config = dict(
    n_layer=16,
    d_model=224,
    n_experts=16,
    experts_per_token=1,
    d_expert=416,
    d_shared_expert=0,
    activation='mish',
    moe_layers=[3, 4, 5, 6, 7, 8, 9, 10, 11, 12, 13, 14, 15],
    router_score='sigmoid',
    normalize_top_k=False,
    routed_scale=1.0,
    balance_loss=0.00167,
    balance_bias=True,
    router_cosine_scale=10.0,
    init_std_router=0.00972,
    lr_router=0.000425,
    vocab_size=10482,
    norm='rmsnorm',
    norm_eps=1e-06,
    tie_embeddings=True,
    optimizer='soap_variant',
    lr=0.00391,
    beta1=0.95,
    beta2=0.95,
    grad_clip=1.0,
    batch_tokens=65536,
    seq_len=1024,
    train_tokens=330700000,
    steps=5047,
    dataset='wikipedia_en',
)
Below are experts of layer 9 (counted from 0) of a mixture-of-experts language model. Rows are named router (the router's row for the expert), down (a neuron's output weights, with its number) and show model dimensions 96-127. Each number is 128 + 32 x the weight over its row's rms, rounded and kept within 0 to 255.
After each expert's rows: a language model's description of what the expert responds to. This comes from a sample of Wikipedia text that the model never trained on.

# expert 14
router [104 109 164 186 155 153  87 172 100 123 117 142 159 124 140 146 132 150  67  79  96 154 137 145 105 108 133 117  76  75 178 138]
down0 [151 123 150 205 129 117 128 155 143 138 142 108 108 142 174 134 141 105 146 139  71 143  99 170 112 168 109 132 154 167 104 110]
down1 [138  75 128 175 157 160 175 146  83 111  95 134 137 173 134  84 146 134 181  71 174 176 127 140 123 149  66  86 137  76 154 114]
down2 [ 65 149 149 117 106  79 125 112 121 152 104  73 128 186 119 122 114 140  96 114 121  93 104 120 156 142 116  87 188 140 117 156]
down3 [159 114 118 170 128 168 104 137 153 144 139  57 184 128 187 105 118  73 168 131 122 164  73 114 117 146 144 135 198 113 193 149]
down4 [ 98 148 148 145  55 139 108 123  97 127  71  59 114 154 113 128 100 104 109 163 176 104 191 169 106 145 160 122 104 177 154  72]
down5 [126 131 117 135  58 125  77 103  93 158  86 115  77 112 111 132 120 106 136 162  79 101 158 119 139 175  90  68 102  92  76  66]
down6 [161 156 185 122 144 177 148  58  33 150 179 141 110 120 103 168 122  78 186 140 138 167  89 133 130 134 119 101  59 145 117 177]
down7 [185 138 147 114  87 197 166 147 166 106  68 122 155 129 158 103 109 101 137 106 126 135 182 111 134 127 142 148 132 122 177  93]
down8 [106 131 118  84  93 165 107 117 142  87  94 163 169 152 140 202 130 190  94 154 115 123 141  99  85 107 193  61  89 133 139 142]
down9 [164  75 107 143 115  67 128 142 113 135 118 147 111 167  42 119 105  67 117 149 101 178 150 124 120 160 132 168  98  90 118  88]
down10 [117  82 113 127 120 175 184  76 144 152  94 149 184 148  87  90 139 107 173 117  66 112 208 165 148 110 104  74 145 134 128 119]
down11 [ 87 115 102 153 113  59 106 171 176 160 133 123 129 143  80  68 136 143 152  52 173 141 110 140 148 136 117 143 179 126 108  51]
down12 [179 162 158 143 133 130 119  81 164 131 120 101  94 152 130 151 114 127 139 144 102 161 113 114 126 162 108 131  69 146 132 119]
down13 [168 121 105 123 139 145 118  84 172 173 134 202 126 174 209 155 148  82 168 126 112 168 105 181 162 108 129 109 134 145  79 107]
down14 [198 194 145 188 154  99 101 132 119 144  69 144 156 165  99 121  61 117 123 129 116 130 134 176 163  98  97 128 160 142 114  75]
down15 [109 114 118 128 131 153 127 127 153  84 119 143  99 119  54 158 150 195 133 155  63 119 123 128  54 133 135 117 162 111  36 122]
down16 [129 139 102 112  79 177 139 159 138  97 190 101 102 126 149 176 146 125 119 126 132 122 118 227 132 148  90 167 131 113 163 158]
down17 [153 117  94 101 136 159 140 133 169 102 174 154 180 137 105 171 157 128 103 158 111 157  93  73 156 115 106 110 148 102 144 137]
down18 [153  84 154 105 147 123 128 145 157 144 201 110 114  85 172  92 133 157  96  80  69 221 136 118 155 117 188 119 152 152 217  83]
down19 [150 150 123 141  38 123 132 110 134 120 146 139  90 124  95 164 149 134  80 158 122  89  67 151 133 143  73 110 106 115 115 114]
down20 [ 67 102 137 151 121  92 110 150 140 144 140 113 111 126 125  78  98 159 160 134 140 137  76 100 147 145  92  38 105 128  89 153]
down21 [132 198 161  90 124 118 138 130 117 157 142  50  72  91 146  74  90 140 150 104 106 102 119 155  86 123 129 155 103 142 120 153]
down22 [115 127 146 107 159 114 146 118 147 140 151 104 172  88 107 127 109 129  82 100 104 109  67 181  96 130  94 123 173 172 121 173]
down23 [138  85 110 125 142  61 128 151 181 139 112  96 153 161 146 173 120 195 172 116 133 129 134 147  83 182 130 146 108 121 164  37]
down24 [146 134  62 119 137  85 162  93 114 126 104 112 203 108 102  82  92  59 149 149 168 190  99 162 117 130 150   3 155 104 138 158]
down25 [156 171 172 106 148 134 137 123 104 129 103 147 125  87 146 189 142 139  85 151 118 161  91 127 141 144 115 135 167 117 148 185]
down26 [116 108 121 142  90 141 100 171 100 184 167 145 157 143 156  90 141  89 153 136 176 166 114 145 124  98  57 141 140 143 128 127]
down27 [140 116  87 117  58 123 154 142 148 169 115 127 125 130 144 127  91 118 131 120 173 125 119 158 136  76 137 105 158 105 128 128]
down28 [111 163 161  94 140  43  85 117  70 108  81 189 164 194 111 119 164 122 137 142 108 153 109 102 141 107 139 121 187 102 113 115]
down29 [133 150 171 157 163 112 120 144 130 156 102 137 165  98 105 177 143  94 165 138  70 166 154 127 168  78 118 104 101 176  80 143]
down30 [117 147 108  92 117 179 138  88 144 115 108 101 168 120 160 164  98  99 122 155 170 164  82 171  73 212 143 137 119 132  18 133]
down31 [196 149 119 153 136 132 190 156 155 175 105 146 165  96 129 148 133 111 153 132 109 147 103 153 102 122 149 114  65 127 165 119]
What it handles: Letter r and an. The article an and such, plus r or r-initial pieces after a capital or inside words, such as G-r-oup, Pr, Br, rho.

# expert 9
router [106 163 170 148 125 143 151 153 163  84 135  62 119  81 167 188 154  92 128 134  78 107  95 139 151 141  98 139 115 145 151 144]
down2 [ 86  69  95 148 116  81 169 172 116 104 143 107 121 105 130 150 111 123 117  98 132 135 144 181 172 150 154 152 173  83 116 170]
down3 [173 139 119 128 131  97  96  64 118 131  85 147 159 122  93 149 137 116 130 146  73 156 144 132 124  97 155 115  71 127 138 133]
down4 [126 174 180 151 151 189  53 100 138 199 160 115 172 138  49 186 164 175 147 171 156 146 171 119 118  98 148 122 175 103 131 114]
down5 [127 113 120 138 118 137 172  98 136 130 147 149 179 185 163 116 143 164 148 127 227  23 146 122 139 156 115 179 113 110 163 156]
down6 [120 128 145 142 123 166 148 143 153  65 121 142 167 118 144 133 105 172 145 128  98 156 142 129 159 143 145  56 194 112 124 173]
down7 [129  86 168 107 114  92 159  82 121 134 137 109 147 173 134  96 141 136 117  90 101 114 167  96 128  69  91 127 150  91 117 115]
down8 [171 124 178  66 176 112 109 130 119 160 146 155  92 147 135 148 143 163  90 107 112 112 161 107 204 127  61 110 152 121 104 131]
down9 [137 178 115 136  98 152  71 150  79 113  94  71 147  93  95 106 156 128 101 119 167 129 158 117 123 147 120 167 117 171 160 116]
down10 [190 115 183 126 170 130 149 151 120  79 198 176 109 125 170 134 103 122  92 160  46 175 139 119 108 142 131 141 168 129 103 110]
down11 [ 93 178 139 162 127 152  62 106  96 111  88 162 154 110 162 153 132 143  93 114 166 123 115 119 114 139 157 104 120  85 123  84]
down12 [167 124 136 113 140  87 139  92 140 134 162 186  86 158 130 146 106 191  86 188 172 142 113 104 109 173  98 145 167  88 152 145]
down13 [157 133 138 101 108 190  74 137 144 123  56  73 113 165  89 107  96  69  93  98  69 164 143 135 170  95 157 122 122 115  79 102]
down14 [137 108  80  92 137 133 107  88  40 162 148 128 146 133 102  55 130 191 188  96 115 102 159 162 150 127 140 145  88 159  79  91]
down15 [113 162 159 123 103  83 202 119  94 194 152 130 124 154 110 141  95 158  96 162 150 112 122 121 114 145  82 112 112 167 129 123]
down16 [118 103 205 151 132  75 143 159 104  82 120  88 158 146  97 180 111 126 143 101 105 119 136 129 136 117 116 118 126 128  76 121]
down17 [121 137 161  87 220  27 154 109 124 131 109 170 141 124 142 135 123 106  65 149 132 113 124 146 120 141 156  79 142 117 110 119]
down18 [152 113  71 133 165 103 111 164 132 143 133 133 121 103 137 161  98 118 152 142  71 170 132  72 112 121  84 157 165 108 121 187]
down19 [121 190 124 143 128 102 119 190  93 178  90 129  93 143 143 154 179 145 211 109 153 161 125 146 114 136 160  77 153 175 111 170]
down20 [126 151 126 148 140 133 167  91 133 128 204 113 103  86 121 157  46 146 129  87 193 115 114 167 154 128 120 129 112 155 150  88]
down21 [105 107  65 113 155  73 133 134 162 137 146  71 116  90  98  91 130 143  72 107 175 158 163 148 125 145  71  66 176 197 108  99]
down22 [148  81 141  53 138 141  78 171  75 134 153  97  92 130 176  95 122 131 117 124 170 144 117 159 125 129 108 173 150 150 189 109]
down23 [138 142  83 126 105 152  95 101 106 170 182  53 134  82 126 194 165 193 132  85 121 127  76  87 149 167 151  80 101 134 146 102]
down24 [126 189 133 126 101 234 112 127  72 138 105 164  91 148 151 149 176  99 113 130 134 100 103 152  99 134 108 106 155 132  60 170]
down25 [119 150  99 130 104 154 101  74 101 129 117 122 129 118 132  79  87 119 164  95 127 119 198 127  91 101  94 140 115 127  60 160]
down26 [146  77 134 105 140 128 140 175 155 156 114  99 173 144 143 124 121  84  60 114 124 113 117  95 118  81 127  52 139 115  60  77]
down27 [168 155 168 106  62 116 116 115 120  73 167  93 120 139 168  61 120 187 159  90 168 156 115 101 124 141 123 140 156 106 140  64]
down28 [145 194 109 167  53 140 135 116 133 205  49 130 103 108 124 149 142 171 125  98 104  97 120 152 114 118 194 113 111 124  92  98]
down29 [139 126  85 148 170  86 151 160 142  97  47  85 173  94 132 185 193 134  95 143 156 159 153 126 163 158 128 135 154  82  80 131]
down30 [111 103  88 178 121  90 144 131 116 136 134 116 120 112 115 165 136 127 180 136 119 135 125  83  89 150 143 104 124  99  72 112]
down31 [123 112 140 133 128 115  74  72 134 127 109 121 150  89 187 119 117  88 157 105 119 118 101  98 122 154 148 132  99 126  92 126]
down32 [ 71 103 151 160 192 142 118 131 174  96 125 188 133 187 128 167  83 151  80  93 146 103 167 107 140 164 137 166 171 115 153 149]
down33 [153  82 100 110 110 106 136 126 104 158 104 123 183 134 115 152 103 140 184 159 163 143 131  54  74  95 104 150 141 151 172 114]
What it handles: Function words and verb endings. Auxiliaries, negations and verb endings in narrative prose, especially before "to" or "that", such as not, could, willing, unable.

# expert 10
router [147 157 176 150 179 185 108 153 101 156 107 147 220 125 139 178 147  80 140 118 100  77 135 141  88 157 138 106  63 145 136 108]
down0 [132 132  63 115 148 123 178  95 145  71 128 167 112 196 136 122  90 176 160 125 131 100 120 155 129 100 157 150 103 133 141 116]
down1 [183 138 118 104 142 168 123 120 149 121  77 157 177  91 117 110 132 123 137 107 176 101 144 156 125 140 150 166 153 137  90 148]
down2 [102 112 122 139 129 134  80  85 147 118 101  83 144 102 109 160 130  70 159 148 103 128 150 123 119 154  97 142 140 196 121 134]
down3 [160 180  76 123 102 173  42 120 142 144 124  97  90 137 128 203 162 127 120  99 164  92  99 126 183 180 130 153 122 131 155 201]
down4 [147 132 155 128 168  94 117 162  98 144 116 148 163  81 136 135 188  55 167 121 139  94 117  96 149  99 167 163 123 115 162 104]
down5 [ 89 127 204 112 165 141 125 177 119 147 131 122 160 126 185 179 136 125 118 103 102  97 157 148 106  98 128 155 205 108 130 120]
down6 [176 190 134  60 161  77  99 110 151  96 107 176  91 103 100 115 134 127 142 138 130 158 209 169 126 149 182 136 130 149 169 159]
down7 [128 134 102  97 132 161 167  92 136 123 166 175 143  84  43 140 138  71 139 102  91 120 121  67 123 101 148 175 141  91 102 195]
down8 [ 97 134 103  93 102 106 161 142 131 119 165 182 144 158 142 126 114 135 111 116 138 134 140 135 129 132 150  71 102 186 127 168]
down9 [ 90 117 155 107  83 135 140 145 111 110 111 141 128 166 175 167 115 114 103 170 153 147 165 118 140 121 196  97 198 106  94 170]
down10 [192 131  97  75 125 172 152 137  83 158 139 131 128 103 170 167 120 147 152 151 146 159 169  89  92 163 110  69 174 171 146 122]
down11 [153 104 139 111 133 115  83 135 146 141 137 102 116 108 134 132  40 148 119 151 127 135 149 187 101  94 114 106 153  77 141 167]
down12 [ 91 165 159 159  79  95 156  97 128  86 171 110 110  90 133  89 125 165  33 159 103 128 141 166 122 104 129 140  85 152 123 116]
down13 [156 130 139 177  48 103 148  97 131  98 161 148 144 130  83 130 107 111 127 162 134 128 101 168  98 126 157 102  80 149  87 168]
down14 [143 207 100  94  96  84 122 204 126 122 130  96 102 114  74  84 142 140 114 101 161 160 169 131  99 148  84 172 128 149 102 150]
down15 [ 94  61 108  91 114 116 174 110  99  98  82  97 139 112 190 177 107 155 101 188 150 149 132 142  79 118 184 135 124 134 146  98]
down16 [176 156 127 125 190 143  50 108 155  81 182 122 163 130 104 166 105 159 197 102 119  93 126 130 186 162 183 108 132 128  85 138]
down17 [141 157 125 152 108 174 120 153  86 120 126 102 134 136 187 134 155 130 133 170 124 178 157 133 125 125 177 129 154  75 104 125]
down18 [137 184 161 184 134 148 156 120 123 138 137  61 165 144 124  89 101 122 121  99 179 123 109 116 122 118  72 124 152  82 143 107]
down19 [ 91 131  81 149 174  81 166 131 187 161 120  44  95 147 168 133 115 148 107  99 167 122 152  58 120  98 136 177 123  96 136  82]
down20 [133  81 138 202 195  75 169  95 160 172 136 110 185 126 128  76  73  80 155 104  99 219 106 143 139 155  99 130 136 147  66 100]
down21 [ 72 110  82 112 137 150 136 116 120 102  94 132 138 163 149  76 131 109 116 126 119 137 103 158  91 181  95 188 152 124 140  77]
down22 [101 158 188 145 182 109  75 130 127 162 107 193 111 150 150  59  93  92 140 188 122 198 134 134 165 100 134  77  90 122 119  74]
down23 [ 86 142  73 148 167 149 120 150  96  34  92 143 151 143 137 112 107  95 152  46 150 121 163  92 148 163 112 134  98 123 153 143]
down24 [ 94 111 110 150 112 108 142 159  96 164  98 135 107 121 180  76 113  83 170 105 145  94 132 122 134 120 119 114 125 120  52 128]
down25 [182 114 182 153 143 145 135 139 121 151  79 114 154  95 111 130 116 165  97  65 145 132 172  71 130 134 151 112 149  95 128  19]
down26 [218 122 196 116  85  97 138  43 103 108 101 181  82 112 108 168 114 139 137  96  99 117  55 146 147 170 110 153  76 153 171 124]
down27 [102 143 125 120 163 131 144 124  57 157 119 109 133 134 135 133 132 139 200 113 198 113  90 171  99  69 125 130  74 147 186 162]
down28 [ 95 105 120  89 138 113 162 140 127 145 121  98  72 142 132 151 153 140 145 105  88 141 190 155  52 128 181 119 148 130 152 105]
down29 [130  59 106 153 129  87 134 139  84  80 144 172 111  68 133 188 102 155 147 159 169 132 108 116 114 120 137 123 122 138 123 116]
down30 [155  91 188  55 125 152  91 199 125 140 157 115 122  55 114 132 106 126 157  85  79 115 168 114 148 174 118 126 135 123 107  92]
down31 [ 77 114 125 119 150 157  39  99 109  96  99  87 121 119 181 138 103 155 142 166 176  84 117 132 134 167 150 119  51 113 152 147]
What it handles: Mid-name letter chunks. Short consonant-heavy pieces inside foreign or unusual names and places, such as Laut-enberg, Alc-atraz, Tr-astevere, Beng-t.

# expert 11
router [180 122 155 158 175 130  45 106 140 162 102 195 155  97 135 137 201 119 108 139 114 108 130 139  95 111 138 141  90 138  94 116]
down0 [164 108 155 135 105  56 135  55  84 120  83  74 183 116 152  87 106 109 103 173 124 148 120 184 144 145 132 112 113 141  69 116]
down1 [136 141 134 158 132 131  82 177 105 124 160 106 119 122 132 106 129 176 150 134 105  98 120  69 154  60 193  74 118 145 155 142]
down2 [ 98  61 149 171 134 102 104  81 167 127  71 130 146 224 119 129  70 135 159 123  94 142 162 131  88 162  34  98 168 102 118 176]
down3 [143 160 143 112 132  99 137  97 169  88 139  43 176 123 137 145 158 166  78 104 113 152 145 147 153 140 147 172 109  74  82 104]
down4 [124 153 156 153  50 146 163 112 122  49 147 113 163 179 107 145 142  98 203 150 121 121 132 157 130 151 160 132 164 101 107 139]
down5 [151 114 167 146 106  47 118 152 178 144 172 102  54 115  85 148 139 135 130 120 114 109 120 174 121 145 126 148 119 175 191 110]
down6 [104 114 128 168 120 130 136  98 165 162 140 116 124  86 168 121 161 170 133 115  99 110 170  91  97  83 173  94 124 138 119 116]
down7 [123 122 125 123 225 121 102 128 122 137 143 125 130 118 105 131  90 136  73 147 111 103 138 151 185 161  84  68 139 157 135 120]
down8 [ 76 119 100 135 102 164 166 139 110 195 164  89 143 118 147 118 133  83 150 137 144 108 182 132 121 118 177 122 137 176 130  71]
down9 [117 202 109 187 124 129 176 133 171 120  89 145  85 103 150 149 151 182  58 176 130 132 103 151 106 208 148  68 110  84 167 142]
down10 [160  90  79  91 172  92 127 136 148 112 127 152 139  58 144 117  87 151 116  82 120  70 136 198 117 100 116  73  60 180  98 179]
down11 [147 169 107 146 135 135 224  99 144 178  81 143 146 145 118 115 141 132 147 155  88 168 109 159 195 121 110 149 174 111  91 158]
down12 [ 98 148 158 110 113 177 154 123 125 153 100 160  95 165 107 175 132 168 109 177  99 130 128 152 156 178 157 131  79  82  85  79]
down13 [123  60 148  69  95 130 124 116 144 131 183  96 137 131  90  98  85  79 127 131 190 117 109 130 123  84 109  82  82  85 149 123]
down14 [153 153 154 108 155 147 104 164 167 103 100  86 135 174 187  85 101 151 155  96 136 100 123 105 128  95 100 123 152 182 168 147]
down15 [121 113 115 129  72 141  72  97 152 138 112 169 135 167 152 122 184 173 118 130 139 153 107  85 128 151 104 157 170 130  94 134]
down16 [134 134 139 187 103  55 192 133 150 157 121 104 119 132 134 171 146 102  93 152 117  86 192 212  91  94 166 138 152 178 117 153]
down17 [ 69  86 126 132  69 146 188 151  65 126 176  71 186 143 107 117 131  85 144 145 148 120 102 134 163  76 147 158 130  92  97 127]
down18 [109 159 108 169  95  62  88  99 138 121 152 127 150 124 122 138 121 102 172 108 137 119 113 189  95 147 128 143  92 145 152 174]
down19 [210  81 192 170 112 142 203 154  96 161 136 122  72 138 134 123 165 185 106 172 158 145 157 106 120 132  81 128 171 186  83 125]
down20 [139  53 129 130 144 175 165  54  80 177 146 130 151 136 120 100 104  96 155 144 140 165 117 152 155 159 128  40 140 152 128 131]
down21 [148 154  88 178  79  85 119  75 119 100  97  95 162 142 178 104  99  86 175 128 132  93 126 107 187 159 181  80  77 125 136 147]
down22 [107 101  92  93 105 121 129 117 139 142  75 129  87 150 108  73 120 139 159  80 107 142 146 111 177 140 127 110 128 135 114 163]
down23 [148  31 156 221 167  85 171 171 124 102 100 184  88 115 131 135 136  93 100 101 158 192 136 158 154 134  93 155 123 149 149 101]
down24 [144 108  98 124 169  97 164  74  90  91 159 103 138  94 203 170 125 112 150 121 133 176 105 122  85 136 119 149 112 139 139 116]
down25 [101 125  97 119 164 164 113 153 142 190 169 121 171 147 104 144 129 115 149 169 106 144 138 122 137 181  94 150 112 188 113 137]
down26 [121 118  66  99 128  29 152 141  95 111 160 185 131 204 118 129 104  78  65 137 199 180 107  71 178 117 146 102 178  94 186 160]
down27 [126  99 140  74  86 125 142 108 165 165 107 118 126 127 118 100 125 116  90  84 183 117 152 143 101  84 115 158 100 130 162 127]
down28 [110  84 142 133 159 103 145 181  42 146 100 160  95 125 123 146 161 211 112 139 136 128 180 137 126  59 112 175 141 138  75 114]
down29 [127 161  37 126 134 136 126  56 114 158 134 187  85  66 135 114 147 134 105 125 175 137 120 185 121 105 134 115 176 174 134  61]
down30 [127 155 139 101  88 120 117 140 127 120 137  70 149 131 105 170 173 119  99 180 151 153 132 141  92 158 161  70  95 148 117 130]
down31 [143 109  88 142 114 144 150 110  85 143  64  64  92 175  91 103 111 135  92 123  56 159 172 179 123 149 110 166 141 130 190  94]
What it handles: Word-initial consonant pieces. Opening pieces of capitalized or long Latinate words split into tokens, such as St, sh, sp, comp, Exp(atriates), Adv(ocate).

# expert 5
router [ 92  84 212  53 135 126 126 102 104 186 118 162 152  90 152 153 123 157 126 124  98 127 104 133 151 105 116 153 136 109  81 138]
down0 [ 88  72 171 126 223 115 170 129  49  55 142 133 166 150 138 110 108 119 108 120 141 122 120 182  92 161 128 136 140 140 139 172]
down1 [154 140 139 133 146 124 117 141 170 162 135 164 146 168 133 116  92 156  93 123 161 191 110 126 173  85 134 167 119 140 202 161]
down2 [147 105 103  94  89 111 148 218 159 114 113 122 104 134 157 187 113 135  94 132 102 118  99 101 181 165 205 111 128 162  23 121]
down3 [182 164 150 175 132 123  97 126 180 195 135 142 163 142 144 158 162  86 135 151 101 129 133 128 167 123  71 156  70 171 114 182]
down4 [122 133 119 128 136 189 169 119 112 159 146  91  69 180 151 112 142 131 121 123 119 133  85 152 107 119 106  85 135  80  90 113]
down5 [ 91 130 106 177  62 139 175 122  89 136 115  98 137 147  71  67 154 115 114 147 120 160 136 103 151 102 181 195 111 136 156 122]
down6 [ 91  95  89 135 156  67 155 135  84 137 110  88 190  96 125 116 147 103 170 137 123 189 135  44  90 127 145  65 232 171 174  86]
down7 [112 139 111 143  75 154 112 187 107 150 118  96 111 119 107 158 113 123 143  92 159 165 199 133 110 150 115 143 173 131 140 131]
down8 [129 181  89 111 162 151  61 134 120 142  48 113  92 162 166 136 117 145 158  96 121 163 148 127 119 161 110 167 135  80 137 148]
down9 [ 59 174  70 170  86  80 176  92 159 102 174 113 142  89 152 114 123 113 115  51 108 146 134 189 142 110 114 108 119 141  88 130]
down10 [110  79  53  95 113 132 107 128 147  84 130 139 177  88 148 130 132 115 147 111 168 178 110 134 118 134 160 108 111  99 128  84]
down11 [132  98 133 161 140  61 133 102 124 141 157 175  63 115 131 154 142 144 101 136 147 131 144 101 150 102 129 104 128 112 142 116]
down12 [190 134 113 120 151 122 115 154 128  98 133 131 123 108 105 129 101 123  98 163 105  75 129 141  72  90 169 121 123  80 252 125]
down13 [131 144  74  97 156 115 166 101 109 182 115 160 192 130 118 130 135 139 125 144 120 104 171 180 178  95 158 142 167 101 103  85]
down14 [135 147 191 127 156  45 148 120  47 179 127 124 116 148 107  84 154 118 111 138  91 132 103 123 165 111 126 124 133 130 161 105]
down15 [137 105 120 138  34 120 111  74 192 134 118 111 146 161 128 121 122 121 118  86 120 126 136 108  97 102  88 117 139  61  34 120]
down16 [ 79  99 161 128 177 123 196 105 157 144 133 223 132 153 114 158 118 182 124 154 122 131 206 154 146 118 148 139 149 131 149 124]
down17 [ 92 132 147 204 116 118 122 194 149 143 112 137 117 170  41 131 133 106  52 120 116 122 110 148 143 115 119 122 141  61  99 103]
down18 [ 77 138 101 157 103  95 119 138 104 158 191 115  70 124 120 120 101 111 138  72 125 128 159 103 102 130 140 156 153  48 114 129]
down19 [140 110 105 154  99 121  88 120 112 139 101  92  65 157  64  87  96 126 137  66 138 142 200 157  94 129 126  81 125 122 165 161]
down20 [142 181 130 149 130 135 108 117 150 116 118 110 127 160  84 177  91 108 115  56 120 106  77 164 108 132 113 164 195 152 148 135]
down21 [119 141 198  46 124 132 161  74  96 190  39 135  79 147 127 122 152 122 110 149  97 116  75  83 185 136 146 135 171  66 110 154]
down22 [115 113 120  76 141 147 105 134  99 181 120 114 113  96 122  22 113 128 160 122 115  88 166 195  83 184  95 134 166 150 126 111]
down23 [117 134  97 112 129 143 142 121 129 159 172 167 125 152 150 131 102  94  95 103 149 191 134 131 152 142 121 109 127 143  91 156]
down24 [146 117 114 183 161  88 146 111 117 129  83  97 156 214 139 115  91 183 110 104 118 137 151  54 158  99 127 101 108 120 119 136]
down25 [145 129 104 101 126  85 126 155 125 115 122 137 123 131 130 134 146  84 117 114  96 109 112 134 126  95 146 155  88 117 121 116]
down26 [131  95  85 136  98 176 160  83  89  97 186 179 158 130 135 103 133 137 126 201 120 114  93 129 125  95 144  39 104 113 103 135]
down27 [ 90 155 134  92 199 108 120 120 171 103 132 118 104 157 135 150 110  86 129 127  99 189 121 171 169 163 116 142 104 108 148  67]
down28 [115 141  62 129 155 128 153  79 170 111  96 179 111 173 148  81 108 132  64 156 121 101 132 132 127 172  82 127 111 123  97 111]
down29 [ 93 120 135 151 146 102  85  92 117 140  71 130 124  62 196 120 145 151 196 131  46  65 110 131 160 109 179 136 104 154 110  88]
down30 [ 82 126 134  88 157 118 172 137 114  95 136 185 156  73 124 173 115  85 128  88 155 122  83 121 104 133 151 136 135  64  65 138]
down31 [121 126 114 143 130 151 144 172 135 160  89 172 128  97 169 118 135 149 109 100 129 146 139 150 177 164 125 144 147 160  99 107]
What it handles: Short mid-word fragments. Short opening or middle pieces of common nouns split across tokens, often after the or a, such as tim(ber), hors(es), countri(es).

# expert 15
router [ 89 116 146 106 112 157 129 106 119  86 133 145 152  58  95 139 150 151 112 137 116 105 118 111 117 170 130 126 120 125 155 164]
down0 [136 173  95 135  97  81 167 141 106 162 102  65 114 130 195 130 136 123 162 139 165 147 195 123 118 130 135 114  93 162  76  76]
down1 [169 113  96 181 186 119 121 156 101 166  83  98 157 131 186 180 128 154 142 135 125 119 137 103  91  59 121 106 153 148 158 139]
down2 [ 82 127  49  93  59 104  96 157 137 116 105 142 138 157 117 137 173 141  80 139 139 155 153 176  88 128 178 133 106 138 162 191]
down3 [133 147 160 145 101 130 109 140 127 154 139 126 147 139 147 131 124 153 114 131 160 175 100 119 102  58 148 174 192 144 120 177]
down4 [112 158 131  97  95 119 100 175 114 163 114  98 142 152 107 134 100 125 145 182 101  87 142 193 122 118 164 144 128 160 180 163]
down5 [119 115 100 135 103 113 152  98 126  82 135 101 113  98 131 122 135 154 107 120  82 104 149 115 172 138 124 167 123 144  76 119]
down6 [160 134  96 157 160  87 128 119  70 113 131 158 160  46 130  87 132 123 169 108 173  70 116 133 104 147 107 167 153 125 106 119]
down7 [ 57  98 146 151 122 129 164 121 127 113 117 104  62 107  96 140 226 113 112 141 169 195  91 128 137 158  91 112 154 150 100 101]
down8 [ 89  91 140 164 101 148 107 132  65  79 117 153 197 124 120 125 147 163 118  91 157 151 137 115  72 124  98 142  78 116  90  27]
down9 [170 132 114 121 145 113 131 135  66 139 106 148 148  97  93 125 170 212 161 199 108 132 161 135 151 167 207 121 146 105  91 140]
down10 [177 119 106 107 194 116 136 162 108 144 111 120 130 101 159 127 126  93  94 132 144 113 144 116 105 176 126 153  78 185  81 194]
down11 [127 140 186 144  97 132 157 140 136 179 100 150 155 141 116 162 134 170 113 156 110 164 141 222 127 146 184 136 133 187  94 139]
down12 [112 150 140 124  93 123 124 105 132 123 118 125 125 111 135 138 136  91  89  91  92  74 127  79 154 153 151 122 113  88  86 222]
down13 [147 121 148  56 103 119  97 128 117  91 158 136 142 105 125 157  87 111 186 166 134 105 101 133 179 110  79 200 172 160 120 117]
down14 [141 167 152 136 122 117 142 167 107 118 118  56  64 123 141 130  80 105 104 122 119 161 196 173 124 126 124 151 112  91 145 152]
down15 [110 142 138 105 146 121 197 144 104 152 145 152 152 190 162 119 164 130  95 176 127 155  71 108 139 132 100 125 152 100 120  60]
down16 [109 169 116  99  67 129 171  67  97 118 103  84 159 167  83 114  83 135 181 157 147 117 132 127 157 127 131 129 114 171 178 140]
down17 [163  73 133 134 165 172 184  76 196 138  90 112 117 118 129  58 141 125  86 125 117 134 157 134 116 168 148 131 117 129 113 189]
down18 [237 121 161 163  86 189 105 124 128 162 111 103  88 102 160  78 110 115  52 147 128 157 137 117 105 155 119  95 123 129 137 161]
down19 [112  83 115  99 131 119 102 179 146 147 181 140  87 159 136 118  94 214 156 111 109 138  80 121  87 105  76 140  54  86  75 177]
down20 [151 127 150 156 138 137 137 157  96 134 173 124 107 180 157 130 160 125 144  41 136 120 188 162 133  97 168 159 148 172 113  77]
down21 [129 130 160  96 118 116 145 143  84 154  89 105 112  96 143 143  78 165 119  86 102 110 116 185 138 114 148 135 106 116 102 108]
down22 [144 145  99 108 152 151 135 105 149 163 108 107 179 200  93  79 138  95 148 129 157 147 101 107 110 134 105 117 126 150 145  22]
down23 [ 77  90 137 143 104  70 118 130 101 144 149 120 129  96 157 105 131 168 123 139  97 112 119 127 120 111 137 134 130 178  97  90]
down24 [129  99 218 140 113 156 181  99 107 152 123 138  72 112 140 113  46 129 151 165 121 128  94 130 104 136 140 152  99 122 160 106]
down25 [ 85 172  92 152 105 141 119 170 168 105 125 165 116 138 161 154 153  85 113 119  61  86 130  95 104  60 123  98 123 110 117  92]
down26 [ 76 115 168  92 156 116 137 144  97 132 130 159 147 148 148 122 123 188 156 127 161 155 142  70 128 157  74 113 154 141 152 156]
down27 [184 143 135 107 181  35 160 161  83 157 137 106 165 141 117 156 141 132 106 124 107 119 143  99 136 114 134  95 158 121 151 133]
down28 [109 115 140 138 132  92  99 126 114 135 139 113 152 130 122 117 142 114  44  98 111 100 124 124 181 165 193 131 122  77 131 108]
down29 [169  99 183  83 149 111  65 200  94 140 117 175 112 129 147  95 110 109  85 109 119  91 144 167  90 113  99 133  49 142 116 118]
down30 [ 83 137 112  35 101 119  68 126  90 153 201 135 160 160 164 114 108 147 102 126 165 121 176 130  85 176 128 140 112 104 111 154]
down31 [132 136 106 116 157  91 138 119 144 111 120 143 138 138 110 197 182 166 123  72 164 111  88 151  87  69  96 105 124 103 183 139]
What it handles: Music release contexts. Opening capitalized pieces, articles and quotes in music articles on songs, albums and charts, such as New, Re(ception), Be, chart tables.